{"normalize_top_k": true, "n_head": 5, "beta1": 0.95, "dataset": "wikipedia_en"}
Below are experts of layer 2 (counted from 0) of a mixture-of-experts language model. Rows are named router (the router's row for the expert), gate (a neuron's input weights, with its number), up (a neuron's input weights, with its number) and show model dimensions 0-159. Each number is 500 + 40 x the weight over its row's rms, rounded and kept within 0 to 999. Numbers have three digits each.
Before each expert's rows: a language model's description of what the expert responds to. This comes from a sample of Wikipedia text that the model never trained on.

# expert 27
Quantity and modifier words after "the" or "a", such as several, many, other, two, new, most, both.
router:484481463503446446578548496565518562459408493498501530500526490537490542483477491552496589508478520477557511480483554565585459502519509537511493453539546525479485479464474493467527424511541520554517539528436466521475410538518507526470530443552504460506482517459562536452445536463534511489469478476470408408505487472592532477539500502472448506414571473515465506468423537473507532483476525505516488512537481535417544418531507556514477453529563543485429475505495479533552533440556486
gate0:510544489493480512459560470502541533404496497459515442542510475526489488535475584485491447475474493474552545350560558452534428497527520546471500460566504472479506495524480496489505417498494514454574535513515445492474472495496494516490500470585444495471503521453496521502505452458538568522458529595506502383534605445518530496448574519546488524497528503451517515473471507426484527501515432517535556554516431536480494498524505536461559448473489517483487520455466474505406501520501473
up0:499543432493542514502575485512550526474524468472517496552497498512487507488520593458496463500473519479532530429583564473488460498514541598499520448556483470493559452517489495480490489521576534426551518558457455512484468493475443502499490420540516467447445517520480554486515483471509524537498474580501400394559591473515516483510575511542442534464532509456488521504521492420467495543478436535476512532499477528492527455499524563507542415489502514531468494458427449501448474597493461
gate1:490454405414458517570521507478540476543503463535574534501528472503499512531608492519540540464545429427548507544514581615443459549494428496507474518547561451515508521458510499455476465481519501464519444509490466455501494518403571530495456556487494528491466525496520436503507499493446492472506538541477534409527509484461494493505503495463512544473528523560490511405495514451504439461500475529488540506529562371515489444493506561499492522506507538442516530521533517429488513451508467
up1:554488448505476512491512469531497460523477482435498478469487470483556492556515528566510544500475516488447521488527516600513472518537479514502581438499539537490481470566542516502524485522477519514405472494458456479475494511471590575463473492496457532529543615502589523467463524499465460472491545475451558489547416497509491463475468513474470510418524542530476506427551528517518518516516477466446520399560491424502437442533480596559514505546541478409580486480546493539545511489502478
gate2:527443439547492498534431567500462579491525553447538498518504426438556528488472517522519501496525491409484530523575493574519462482437577454477504465527555512545469503483481541567530517438498556523488516411501452548598501438444480515548490450502497506542581484520523520536428483461470478492515570471497547459555446538428444505474476487532510502445503503502443516447498532467530481442526536452492517458521537458488501457528531456478547478502530490441542564501506577460492437560509473
up2:456554563450458514493531513498547488531540436519474547525506515551455493551531485455470550503514466574588507495446556427411520467527442569436443510484430484486517502496476483513483459543529476447467522577475489466456516492553544512503481588501551541476406499505513490477559518474487527507491477493468458493483557454629571528581515499534501539579418467534465484555510500458478556565449483527518513517499472494514507557406483516513511478486477521552511468485476477518496449447490540
gate3:504487443481420449547524497498592545527483458520477451428502515562499492463530624478488468467519529528543478459449515492474553493493445483523497525481470528441569527533458554414526568540505505545512503474497502459440489527400538475561486572445484494505555476515523433522515448517510505515515526509465546506526448505553414560439491487530511458459553569488426472512526464465527477478490431520513499461439450500488503518524443518488462582500534454492536566440486473506521534507568433
up3:508533485565465496548522482478564499505426482415538490528434472526537516484488472516552479511488602600446477463462449509537532516498470524490492519450525526456526385555457441541570559511511431527451545449486490430434537488475504501538447466513431517498481507512473515516510508482485470510528570482510426573500552491480500524473512508511496440451482530433458480455513535526450509502503405528452528527534506426446527473502453512512432537481482488452588516421510454518532464476529435
gate4:460494576563520502526537531556534475495498458512480488502506530497465527502418573434547506505535546525588468461461468401494511520462507558511451501534566473512446515436471506556467483521479462482491507458574505480520455433503500578567534540563561536454524459486497508494528478505499455462511481495503490601500512401546493480534515446484420515542514467497462532505538490515412444467454506524424455512543500371563500531463509512494459434479485525514500471464512497507465513576446508
up4:499573485506455478521541443512574440457534489514464447465520471511545432587494514540458553519571510537438503471458575513488558476492601465516485529480527520502525510474500494465520537438490485382494528598373413473485492527517451505477486478454543522461465458565519536528484519439515589509494490437515502530468526491553484471500525494484513436474525536541506434566576525519470541513493549525450498500456467548439435475511570515493470529486533525479521450470518500516553503506513497
gate5:504551500515447439514574557504526501487547532481506540441484497560491531488412531466500467484489526452503494487542454490486436437517504508528484463473474516538572469524439457532420468488522475542524504482544478524475501460518479540532541521581606507520447543513459517448482499552522477524456461452492470529555526442595636472474507475451464479485531514513458523506561493485540458558432539522563495478525521498451491482436517542531544486520508464599497464557481523544436578448448460
up5:510545484512426442512522578477531481484562536477517526440510495558495536492401497485497480488481543441480483477517462500492414423504509520533478463463446520521560475532461494534430431522521502538494514465551476519459495461508501541547537500587591495536438535506438493441466484549533476523442475468478439514535510463609623444469512475418461469487544505531461521510534481479531470540409517515541501468518481466462506474433515524551541476523507479561485463557510507536469555487442456
gate6:529491416500482556513458500516505499479471540506509480530506461448452486446469506472503403435528511494507474505500481523481502474533522483526450424548486524604493521498534552524527520583539498455518512544530461470573424531536540478489522563528570515537411498505448476514502522487494498572493510414519450526464486534511457506515546490425501532544530426528460455412522521483514498515569554559454446474592466470510503506445500453493450550399454461604497531449458507543528483505510521
up6:463517532459524455528539530510511544492497443451508469528488555490565518440505480530519552565405548497529484527451528489502532581494445490476482555481559453460486490439525394453512483471472455551491520515418535512471600525490505554492522511458410481368564481557542596489492502497532499456524488569487497446533471507460517479478483500527508541477519529450544506560491556533525485495451495495531580507459525468491482507535467517512522492556557477457526416543532486417469510442510498
gate7:513502454505434550486482447470516515477471485523476463465548500504517512545463429558524500418512365427527465514521569580490509505485470495517477513534493562500524482480455461477530482457532490506476540467452513550455550536568509516487444563505551543497435547514464556489483509444469588488542525515512460466622493506518435533493490449536522517496553493480550515406520476519553562519516543507530508467488521575582505491476512517486448467525525474641509487443511442481503493481516500
up7:451538502490566433546521516533504465608540497504489465502513506490499540424605545454495505584510570524529534472445496416532501528459462544494429435477539471494494594495535483457422523468494454510512468517566456533469519436403528490469515464545549474465456487534492499452532492530474497506429448518479481511430538499482525454546518533444459494499455510589391473549501433505471492484479545484495506517505521440445506510508502519533540543525465506414527463491493517466473536561469505
gate8:478503514469532489523492573545396571489434531502500524469451558473465512443489534522546485446519549574455505472513442591494469579580468461518460491558514439531498510502549488555485533518514426570415489464472549516536541496568548507526487543554461510437520447485484540546553459485492468458516522524476517418530552586466498578521513484526475466450593490460539493529468440467499555470520530479474517485479485539530495463459461525520454470497589546477549514513515531527525508521544506
up8:453473513541568426507445563561472482557505444536448488580530551509483523467530496539523469496556557539506440437482461590517510531470534444519393547477523511502433485510532480464464500465517372505488464433499545495578458505523563461557544521531501549516518416524475538492450524478497548473455501481490468533559524543523512500499516448523467485570513413462508483531501458464493513481595517491466519492478504497535507488479476417531473525502538529564528504528473550535583494544465510
gate9:480464453523506525547448463529533571529584510531509504492549488450499469488555452521513545465460532516488483496456549535506489511504479482518464535510476495506459571449490557555570513448505527492491526512458533536465554531459570502470518562512540511547535491414499566493486468491414446511472390461496563465493509526433510568444449500507527521479504545502530541451538436540495542420538532522539555464452569620515489488542531508446498522490512502523537517449479519443470557383538516
up9:469546501507516585581454472547477531451591478514470447532525524460538454510517441498511587496414551561480535545483518543531457517522488511505537544487489490527419423429515483559553528446575507525484555482490493484489524551485534472454524534463429510501515501367517596495481501486475481470499525478466504460524494568508467539447513473493495505466497505469484487511553477515526537462543520517538520489420510579466526508558538543459498523525526469537548478396484553481468519429560542
gate10:543474478528446496521454483556490541444470567495505578529424508505493547463590611521531471510475505525396471461526591484557474512424474451489528517520522516440493512533434478453530525523583569505504501521380498503534532464519515491517525522528493427472459515504574486520503576532520509461519548470506549449494505545418525514505560553492486482463600497507431508476521519481514517500490453534465538501513571540520501521487435563568480484511505520479493429455511464466522499476536470
up10:496514492510474466496449466500509515476489514453549541540449494553500537426600535566515461544479491495366450481578579495532480490455474468471490561501557523458490526529440478478516517522531518474519500533435535500530495465557468489509550497525547429522451528467556527518468604525568534465498550479498537408506499567485535519535553545481456525515576536510415480533459546475550511485473456508485497492518596510525502604505505540535446503522493534476502436516491459487576479454506471
gate11:554491392509442451496573495589452510457491484472532498512476520532493525458496471481545516507507550469523484538507455565482502461550488532506477496522405506477501453478517542512554461542555485501540554489435407508443494523499471510479561522508531482468540557557469516466576463537464507489507405454545468513481516459561498492461504519479396496503516463457510529470563512494483432533546428574518467490478541563468492524490487609540548556487491503511549510511476430443416469472471441
up11:472469544514511483513379460437586478502528477531510482452500486494496454510475568572467496474454511500445464446474512449488502482452540491468487497486555522504512522538486477431470451504486490494499525528496573515543511478599535557495451524500495509538494505528484503495452532442519524492513555462502570502574498488523569496515520466551538506483523496527495546438570482468481540443510504398501542528528431365571493483514565393490493526527503502555531516449448545567549556566479455
gate12:558462583471541442549526540491448495523442427530439569465484490477472506517449517542542479526511561492484472502467567500492519483427505481476545440520429497485475450506533548536491461460524520542542505556408458480489520501518486478456465520523537480598523496574480529525440520489480525519482500542511531473473548461522491544502561503525497553443467513539600501457467472501531488561494569463472457452474376526394540525498545465460469495499546571445474504545484547451519447504457509
up12:559441562466530486554538545483476474543398479513461576501506514479459517498451478521535474499517532488491483514506565495441537481435516500505552510516465451512443462572534542539434493435527547554549530590409480473461518508485533510477446571491517499563509492548496540537461507512463501492495498549518520413449536499505469530494524531503512552432466465521607505451427504490533529525499526464437502464493419566400557455475519546500464455494562550451514534537489527461529443481475525
gate13:511527427498503535505499489495440466495590555481484497541531474474548504509491458565489441508443525484465455477509463430427496524525495429559454489477556528454499494559472417490521492483545514523457466500566470513488494541503440461454513452495475470500552560540472588454529481437474482543498475534457522468585487544394524458432514505511461497523546474484480445505486450564534428466509556522510479455442552532460494403508540522483416480445472549458543459574487502470502536434531513
up13:525519471535477526542458517468489480514561542459495503548536462512528523535487446599459462519429482537500473485499474391387500513512491466526455447485543535452468532540534453466527468485546503507458440479580436520498493519473445535412447451473467503574562547524466539471529464469454479524569549483483495518558496529476479461450477529519480528543534457515465413561493471518551452480481591527526508459452521493478512387505557527426443482478485509475524467556514494460538443502506515

# expert 40
Word-opening pieces after a hyphen, bracket or quote, plus stray byte pieces, e.g. (ie, (en-forcement, Cope-byte, Ét-oile.
router:458507574504556466483542541453448574553551493492547465501528485523455468519489490516507496528490501468568479485464535471434489495468483462426523461452425506497522512428505550427472533523492432554524491419505517538508488494458525479470517528445545488427478519449515449533537466594522568516538451546451541452437467573489498489464565494533517449475456486517464500499508445455567530426507428428435504478505468586540443487489518453478403499536521507487512494478520545490425495551475462
gate0:495544417515466518458475527471487530502502434476500445472465505490491532538550577485535552524472565427480517448539444548464464508540451578498525532458421539472483466541525481572428555551574521545454525551487455498501507533485490522505514453548549531552479511534461521516461542513533510488464467434466509436506415515487428489476453490498545485506551520477524480534452544480585484452413455499423555544542421511558461532542478505456533465448524520502521497425555463468442524531469501
up0:473568531533465538437457604438515489463479455512471559447475565465545507512514514568490538515420493440539597457518482500429461510552507476480498520478446504495496475549532498528430472494570540591434483629467465503498443540468469528490549564522480501529493548494458507437539585514495471460494501490533473472576511543475486460420497433510564475525555526509553438466491489491516519465458495540487521506521479459511463465534425494488497531479487478555463484432520491476547478463511531
gate1:462575460434518455502533619444437514476613470516432523470529519501476504510547493568514497497502487562534455473523513500477520538476542548523489509474507486503483608509523443462494450551490442480536489499497556455531481488547496500498500579502547585401580499488479436514542513509526489474492464514419457502560499541523389542482427537496546474563499549497459488514493479479552502506521528494459552488554523470486511430486509538486527427549539467539519531544492479484411500489491478
up1:480492630549477515495427408560538483466418522459509507433463476522556495510436487535484512478511474412503582447516543551535516481501421504468520465511541494492480455477481549503510574505471588552449585473479433562483517485509499547451569503479516454484450529542490487527462443490470469504525497484501492545528438474440421486553550503534476502486490465472520547544513540547490536435499494516548460436497498480507488477469527547450495521467480558432528507481468567531547543577508523
gate2:547445587502496499522510541575444481460489479451474548610557483451473430541524493447511540491480481500509468497492495568459473513480427465473474459427487509567480527447452507448491503514569486563549566504490510500431539473508529465476514520484468487508497482457523484517501435557524467517463529509424577511505480496501526550463491473547457506508471470512510507590581416515486424498429523520500474538465523627530535519552496439471511475484418482485544498452470462535426447506505492
up2:526457586539459547436546550547446489517500442492466522545513504452524500490422498555535517532482489504518590482428476410528518472498480434504539500558539501439552486512487548526548448478546576544494540503419530450474488473528499480501422519495573492460492446498514500545492536471451506469498573495506455551545443544526523501458500473538531487517566480438451482463536457516561521476571503503469432541495506619567539511548454513463529511509384503501501474482518490554490498491540486
gate3:497441576509433455571528500556504536518458466436580467477500517549516475455452509532509502562531481551493570478462490455492477483543421522514448456447484506538550537497523469532513496566406452428514556489512573525613519501470515523448473452498575510474522525452516492509455493485460562502503452575460569467489493466500565499467496465438493478521529547506412513483429470513446447496486528521425500447448447487500507437496512543544575468483530530498455495421500525464491487493529503
up3:514543434500582539415495502465476521552468520593441525497483476484499533497514510429483502478520537478533461520517564575503502513468579482514565566549554510505444459478467520490516542464550476537500480505449488480437478480475492485548559544511459495521517516520534559475522425479542426511523526425538456500504522556459464507555528523575420505438454470499606533491557505465536542505524506471637524538548611523495464556509498470513472504565488473499490505566487502515531508511509503
gate4:570473548451482514449552545495524513569550463495505481523561464529501523525515444469469458517531521535530567511537453482498524454454512519432562558481508496486519521516507512485469554468499574413533458473548536426428470546512411501521517594542515517488484478519479527520518487515574451458513472513499464498471530539478418503455514557483452481529423547504478504605523474563515457516460514437500508485487533488408473408475550479426460489440533455501543451449520428518502467497541453
up4:458472575516457427518488534529465533518439562507503533519497529458495453486519512575510450484515504405542444537454527571501534463536528568553542458508468494494531503405587471507533496504504553556429564489467550498494502520514545537504478556534439421537521414551495472519465513476531456551493487517461567481543536524565554495503453526451504516418469510461537522443460568497528474447486551530498440520458515491573510541505485519489558486454485542493427534500482519489402453508470526
gate5:499507534572506569521487586505513448461465523488492531528460533471536478496501419567477362455452532462486493495492515460480518507476491556435482438528434456552454508532468486480540544509491472532556519593573446506494453500478567510481417504507547532558428526536521481418519491506517568460538534504497547452481454562511476495503474552503433469531497507520490512551430554489506516433523528501509476544525468563527512492519514432577529515442479525518519470496548493489487452608521458
up5:476418495590441561515503542474437520548452517518500510462466510457517435444530457523452373435484490501566481438512470552513532525405550509442529432464430490502487560556513499467549504478521526453594538550525481496518474493504463518496512487477488442550471533549492502432448492511481473469555535462520515472514551540566458516450498506492482468500453518482445517522455447512484567566527486576583492537546525521545482493544486459510491506517450488489531486506521465487469484620539509
gate6:457526495476498549533527526442445566529444447445579552521582461474469540502534508532526549532484502428494533452477501424565452519521499514479450510530506492500517484514505486472597515479527456515463502458559544491496523463457484489415420541438553490441439507505474447567537469454433494517512470510509519506466510500472558516457525530470428532476441514488485459438495495427396447489438564508466431480409455525517550544526490443441464536494558523507492505490547531483532539520460510
up6:449524513504475528549531547454470539494441458462587490446524462454533525521530509553525514517490514427526502371510501484544484501526553566514436493499467514532516449469483475458543476536496463510448515476571493453512509470508449502437486549463530500469522484505474459585490466479421544508540528509516476507489481456469528498455510497442359525483441526424515499424455507416473474439502529480483521505438560450489508512532464477379511498536549537492453495513538571460549495467442502
gate7:476516510522521513500569547514519516577499475471536473487622522482515461500495477510509506528514462465486484480558472551584529475464474560438421547451490508462489461493470490474518478460505458531419459519525481477495544530584392507526481524453498502545537566557483482464504453498522494498553442440449505503414533476572474451426469488506452516513546542444486510420575538594548533523479503470553538451561537483438458417476533524474541496476547538486492470491509516538560535466514479
up7:522509440445480445541579460474488462462468496502444461439414521508520500515510491417461482451475539528493520474490494505480531544533588552576548497511531515594513553498488531517502529514484446430522482467501521531450429493445439502528547485497500406479539504414503541510516476464509474519560482551546485486532472570430480474560500458500494518463470472538557481488494513409491587503515483562506451482471519520500496512589580510519421482466479425503472500419445452525518557468489520
gate8:465428578541563518532437394496468495494462541544492492521480525543491491485487606502465553526525514455516547532498541490541521446544474476489467552550445579523450460550465481510529474528439565501491497456534516436582477438466476470455505493457547426498506484465520497540510551470520546482556521553460454526468446519534486496532571440505575532478540526548524533511490524509487481460540557426464503480573426511477522569457486479455514429476501458520483565549474538502505455464548548
up8:497533567547551456566492473522478532426492545487530551402469499532515531552528449546489504516512541510491514520505515505526529525535525489498487486519545490474487531583568501506521552470537503470426514595486468475521517528502452489591532490535502541459410480533479502505546558506523624481429504530460504517497414543522455488469411494488499481532578516430551547527598617535494499501530425528524516529509488481490453491536562485483425543504500520457493549483481478513493518562519485
gate9:545491427438469538525566507492472403418553535480497475522480564453481486544509588502459496533539555489533441448549519537484506518493509448517482575413500544515536467474450567443458509545432461447519547438508496496470572479477483518442522442468475496435402500549489534484467539484495515528522578480566489524533484509543424464534481482430540519530531563486542530540545459498557557443568531476506463490535472509483493519496490512533463477471518519587459507470508533509530522428490517
up9:513465566540512525474469528529453477509587517485518496536566479598502460498525492506463542509509521497548586484533533461464519502515484473464505496457534484538525459507411498421437496455483509548457574572478444475461535431488503509485531513449419513453457505471451483451541457540437506487529514526531480501401489496605520506505506478526524467528407487539497459533533565514450454535505507470570561477518545526496545453546553576441500569470489546557489550522459479433527461476530500
gate10:559518521539500456550528584461468497527570501474464442512544488498506480477476420534486480499475533562478516470522496561510499534482505534523437514553575430469451451566463438427525479503500500472476564507444493487505498465447545487444499498451556491565518509474475529542505515433501429544504518536483560550428551536427493481455464436413519531513530551429513504479486503510525400459539475561530459503546479482540531437576492471496450569499541497544506560521423546501436464499478504
up10:495442491487553509495561402490514435488448457565538592462466438503515530531434446479493499491490466448470456542495523496483480493515498509476504558417506533502592499412548569532467528550487512465527482468507511478492515574545461514538426511560472477484455493605506465483519482579492566490477436442528467507525459481557581539523528555497491428459474488541511525468390497474543533518474499528491500497473522526470509505444512531554519466495500474468461484519495488531637517481510495
gate11:537473596531488485474480540435457465526518513539487512561477496543513513535493469512491484535509508504503534433465527528501525484498480535508475510438412471429568525478479476440466468486497506534536576494483488497503456528464573472479532453449525524464428456508444473472483526513398465526478527490524507389432492525499533514431511447565501489473518580445457515503530514541565533449558470497497485585541451457504501496441507500381521504486511507422523408479460452508549587477480453
up11:465488480467501488452495491501570556491517541449495429482483510461503522460445501426475506503479513417486523480545542487540479516507550434454440514544521468490462536515511494539528525515532523509492484455531497542459481482498460494532519479537505527482506504548497574551500463532554553454554533571564469538589463532511522549578453524454582516493444446504475507463515539459464544470510520499455474402477557471440455574458526509596480610503548484532426531535477557469463388469498511
gate12:457580518461550496526484502471457495479551421499483487462464549494550521535481476488503428539496528500433472505475487488497449503509539461490529480494570507518486472498394534548473537492451419456497513536484551509516497438563572479437544461551496466476516595558526527565490473474534484522543514536523471481488494484515465479566406426516435507529564551467491507560514478522489571544507508513571472549535389559465492518552511533516478466494571568499612490534484547513511515475482535
up12:378534523465519492561523541456383522471554454487527485468546542457538510533479506472427404529533555484511453530481487500483491483456572460529516494511490484541502494460484507522487515465449433432459497520505562522533478472582522491443516512575552466497497520527477524560493480493540479515553494484505493516503478483475442459552450527502416513499544552453503530532531525563504539464545483512540451516552387598484506517530514536509510429423560551511567493476498566516437545503508518
gate13:485523546527501539547556547462420464561504520519509503460513463528460524546500509468520515482508445511500488465503451479566468509555477515492508560460517504467468518456468606522449405505467420566523504426532445543468499493470552408485510548453529415474506540551545444512511492501510497500506484426498453433518433523467509494440501468471570530520480519476550512440552556519491556461383466488473538496483448519473560511432508421470466475513505456471444566471471542503545500456479458
up13:502471472458466510526385471543553482475491466508455510492473521468513485483469510546492499552511602488502538573536557504448545497512500485542499412533538517540471487601515426480531582509519534487457477499459564465552500559525412541517446486515484578526539436462483500514540483486477433528462499589500542560493524522537534520512467476505487469451490506486478507558410454486530500569548511531488469548527531516461398437481503547462579545505490545524508493501462476478495499582555553

# expert 21
Clause-linking words such as that, which, who, what, because, how, plus dollar signs in currency amounts like US$81 million.
router:554595496503401498478527457482523495451516533448505458466522481571522461486476431596507566470414476482460475549410505485535488496461505545547462528478489501485539502538499498530464452530542523528432529502514533492426539523472530499423562511515497516530493489494556528550416511477538458541475461522529473553511499586521476535469451497514576476492443527532501548450486446587514558491484477513488456536499531513474476496499470480496568461532492537466567448542496451454556499372468523
gate0:476448526510446445509522496508479441504564432501440545486496499460524514504456518387532537466601498456497435511498496506515519480556522463498507523476439447531451509549476563527474478514504515473554530499526446527539491501504506550497587576495488552506478485558470406414470484557546494564479469434480530545482446447595570474474459532487535455518509503482496503509538467528554505510483520514508525479561505565467508573530486472487560455493511537478456500435488526473537356458490480
up0:536489501483457499515490530486575458540552430512471501467466464510474520484448525483529513503579520525497479547497502540504586496512548520444477501461478530538520582555499522500441476507483459464523615486505482453487450514497467577507517568438525483555446523536503389472488465579460428546444464447504508557514497486540500493479451457490556496527390486475517513482530519487465577457514577429534466481582481474446514500479513500424507438509540510543453459459483484455523436438467522
gate1:489464531523577523472456480511418532574509510502559385536533474498497538428571479505587493489529546529524489482506512474471480530507516430515517537527519471569450542526463515493552422472569459422472515494456476505477444520509445526531477538533561530475513513463402543473541480531495495547551487518466468498542547459419543478432476479521534466522510483485436496519500468508442509444526496513468533501533582496499487454474495556448528458438497466427471459531480477493382492524475421
up1:469452460481488457474513501489521535512506529505471451453535508568522571506477520497429431494411437467526546533623472502487503490417471574454449440436370569513562449591475493468501566540462506518518535498485529485473480504514535434532516529459587493540554483497521434521520552506485501503515456515477494533519481508533540464508432468540571493485492551562543437516562491466485532514504497495523480488477371487531547547502482505539513477513518462500477484496456537482516483534441507
gate2:566476453447491493452449507531555477508616504538517527496526454507436546412538475502462522452528491474579423500454550607488458469560477503494538543508457577455507562499508479507536436556504554548532497473545537456507507494536496461520484531523438454525511533494539488530535547470482571486506522413461478560505438528530493550453455415515425517466451492456513498472453442451518522456444476473507498418500457536453490414532518521489470529487527462503568474534498520485514537516535501
up2:462484489541567431542492545451516480455498509482507491505471443508499476510471506499516449517514466506476498451522431481446525543473494511557479482515646469591512497557515519546441523476455412490504560475485437505475501490437520473512536517525504452491576473513495479445464452426521445474507557523522459431533548473487517505587503548456563517484540535471531502528545514527477393587509474543449494533534444558524510527452500516556540447496475586507471549503449475577505537563495486
gate3:519466543480526469457479520435477525510483497547528535494498474413400528428490455467556549458540566526567444464527473500521567470557455450548491540479454485490441545514491541535548552565420572478593458617529451493500469534488530467560460582468469515480520485462434480490509478474436488490492482568516463512453515556485491555486433468408482527488463505522479519503511464504568514520477563482480516530492489518542485475498488498481499473450414483448461501446540496474483544440482513
up3:494521462444475503559451574451468472425445433506487552531515511495510465445562483483498535525490486521481460486543513509493527511500465455555428511477542552582517459533539543495575502562430494490526514599474519471455503527474478489532514483496500545457482493376511514511590448512431458496534500558479503459413517551494548543476501482524603536473485537542522533555486487527557495427567504526429470529456488487526499553423534463451527420508476479453464484504535438464520491508515508
gate4:458452483383525487466510523470493501534397439471473474510460465474461517420513572526529440575546499593437528572483522553488519514426513468481477465508573526451489421510448508495479500539493402489537479539460446498535467461506517428528487509475484573488506486485525480488523484621463531537508496554416528531441533436529474528518515496451453542539539509543496506532535459487535553487479423490493478476485534438468553451483470533533517474533566493453472484457512535504500518492463522
up4:484515539501460501504513465491551532500624511494505549444533483459519469499493427501521466496428421476494489466498508480510440378503487514524476495517436473467501501471504559512477487524497556556570591545494450594474500458471472538430470435519516472545502520499527538487479505494519434487439497386542509452545469587487482520445484518478520506436454529484496519419477518486567474430474516495477442495492358546483450555510522562474501488520489485481480502502512512526494499576500487
gate5:503463509483445466458527459472629489544545442443497515481548492496480522527496488490490577454469541502562476491504519504521483448403467504449603460495408515550508548528493513489496446487527552556541534517546520548454467487527533513504490624482535463447435478437493458520474562479512490523552464479495528532498534622524473519403479473551492488485510546576546497546500531500499569449471536465522505488531543567554455457555503524458512494495512541458437466498502504512489525478473513
up5:504502498502535533549440562601401467437480547488531448525469532469488485473473483504499460541532506452509518474528503455510515532574527509542402520548589482438480437551513520507512544499511431437457499492464510467548504528480443457478511444472506529543548491514493541471526429484528549496455501530474440474517486385465520450591521525488488531515473474447471510462448544511469402552529465531463494527495454467481533545450483574549468511491480465533572509478491449497457417548497453
gate6:510410459485513578492535468507482464491573480416548586460536510532499519517473484509508520519439529554454478496521466476571503543556477403540557494470504474489492609563523508492488505439508456550461460505501485521519506475410453572466487454551476393518517514524504462489422475477530433446454487493477560549527488590520522509440500528481468529469530557535504480508509452459534463564513523470542515485541601493483513550553489514488517545554487507449519561501519487533428464523512494
up6:519508493559515526476476486507578453523517579473502490525485526485479515519519525522490460496510550493429529392511468476450471473487471588454467384539475548482460427484490574486436446508504426442489490468592480501460563506542538440555518497469554464551521494566444483435522520447533478440469465532520483485494480430529527464474478587494532521505512475468518495499441461543486530575441531489536524492495485515508499519475494470543504528484450484632437511449555513494482500578534490
gate7:532431525447491480508462565471528477515473475487470503517488510587459493524502497483529449494552508421557508525535529541460454484467548426524569461481469454547493484527515439421506431516531476502518502496469479573386507488535563549476508488510462503443359472523467488464474509504492491480499547471418469484588514542550516474491512470548443546526504479506459511487462466473442476500451547512504454480457423603452555494537531484565544488435519519533444507485540467483515434545518477
up7:459533479550496484490481524474513501487527537553530475504471492448460454487528507501517448485557428501544523523481580483446508462540556529426563471544492535505447463421541492531434519521511421523516500455454566557471553501424545540504496500457475550478371486529533521462489485499471533528477460549453503442463489469592502514530417461425467511529553457448561526474540460550488507505480511504407517497497553518543422542557562499552547499513519500594484530481471549485534521471520478
gate8:507526495449480480534533469466504511513509517498531495504427522516549490442593544529519471458468527418518483458476454558535473492483484492537644445494483526517491418527568477504497496493499544545496475483482487491482504463485508420506467436481530447465538524499461477514463535414470518496543480520457447485600411580504547471360478484531450518473448519507477541542483515566492552539467565536476436480509498531541517493547516514602549590532525471500478461505505494477501474494477508
up8:546479409414446457497507484505499559583501491457516540496476536493549478529540468544520446503451496478476475489489476580497449497540433541517629449484531540523516492526544432467494529496455522550452450513464480513442502497504611508522534502508503458495532530484504541522472503551463509491534451534476509465598442594445486517390496455563487487482526525479467525495494485495543622491484524519470462473555486596510470467532513492549547531517530465498490481518518551461493554469503547
gate9:444512582577466433482459528451427497517423475465459496550437485478465524445523565457513544516532508509539497483519522502487510513517487573462478502505503475591580513480566488530518527518463457509487536560464490492506487499454588577517528591535595544507491486461553442529521538582512490496500487565464552461465469429561478549445489528479500501536527504477587496472598489517463453497495542510421502540494486403545513498452433556512499530487534484492494524455513514511506502462491454
up9:571434433516493498571553438618548445492535447511494445439577458501493415542431448470483530469560521581539479478484464502510517498486493480512434525497523530425401437554473518503429569514521522454500539470512457493467575501497521537503488495509430454521518535528522528539527517454523505519550458530496545530458538402543451482498538496490509535462514448495435502513456567440455501481506393505520495481515488538425510478504538510523444503518465524535506479474484496495487492527547536
gate10:488557489465548537425478493418477549503469529471507413552490476518462499458401481519447519517544538463575488535503509540519488452492540514475426515495460536504468536534511504455448523483527470472492453406569528530480488635501488438502488510478514565540521544553423512509478516368506468501506513458480546547561463460545473508495477513522501490534472423456505478573517483550414474504486471486514459422467418457482494544548453462534546539491495503517481477464468507509466460466517511
up10:543536414493571504476552477508533586516555546457541467562450510541507472525470533483468476486530562448543443505564494467520481479497501558516506454484424505484516429515508451490505473506627482488493550455525522550464475557526515444471483450540423510502452578538444563514527478399512510497439491483484436475518567418519465495539539484527450494478503512424509517519468441504443506559452468517475477459469493561467522505534567450497535486519490489561504509522416476506474421539514495
gate11:502476509479454530455491500431517436536582519462533498466470448502511438475481453541490436501531438488445509477557458456459574509430512514420585473429538546478579506570471507444492512517472519524498492515581553462514508496478492545486514483507505431516608528551480524524534493468483454533479535460517512561610522562426474513400454537491508527499539457494540501449486496545536530541498527463505435425501489521503488507539519487440541482504520505488482495498446524547400430502470499
up11:480574508450546446464502549464490441489505483513549581458542476448513537462516537482478532537491530540495470489487506579474496481524545472493458515499483480476518520568452486525469429438512469467505510536400510508533466451491516524461614523435544513414482512491507481509481482490487366534486494413538505547648503531515541543506564497478505457525531554483464414545512513497579532493539519524476504474468461475514505498553519527457472548483453489469446553504533521477564479462476548
gate12:552522505532513586473522490543473518435509554525504542513490552474508529497470492477531500518518491567472494503484487456573529542558488422527590523510628475509456524502518486544468544488494509437534472442526483555534560562470533492479482484500387558516551508502494461518510470420555507466526553526479496554497414517408421480513491540515457476557503437456467521477526467471473396510473424522456534486519520466493495495489529481490512612486508495509516546524497542489407455494463473
up12:562444372536470498487455518537492541525559522473473456504488521470499551519457467428533508499488498457477383584497516531522494527389562500493464466515361480497477493534437527518532556504513421469540498551476476445525426461536569496514448462547474532530460553523462491504494499523428479524512481500493465467528530502514462505458512520542490491501577580498595486524470520470537463500470488463454448512416466574473515501505499472513469467512486500517512487556536493494468496557477448
gate13:576499469454527540520457480502486565593618543480486498475485467534551486514506419521535442526465456457452519446471451533482484483508472480456414427484478495502482552578496476511542502472473466444488606457496544482496481513483451489506505521519523462482479552619449488547508475491424556482507487456527509481551455541559488495466576536528428506520522494495531531473446427521464442556479520500481490503505470538447461503512478488503539508526472468439523533595493511489390469510479541
up13:495513492491474555408507528523485517506579453508435462454493513515523478573463419506501441514459519454390488433477489497510504543505418405510494476483527513515497545540523516503565518513534450541456544505454514490506533539616475519516526488469474464449561576495502484574476501443402490459480509517537481491532494545541462536448509520535562510511481480489469513464470415537537425551474492530531451408478572507466517479561516487500485568566502518433523512499467536454518447532521477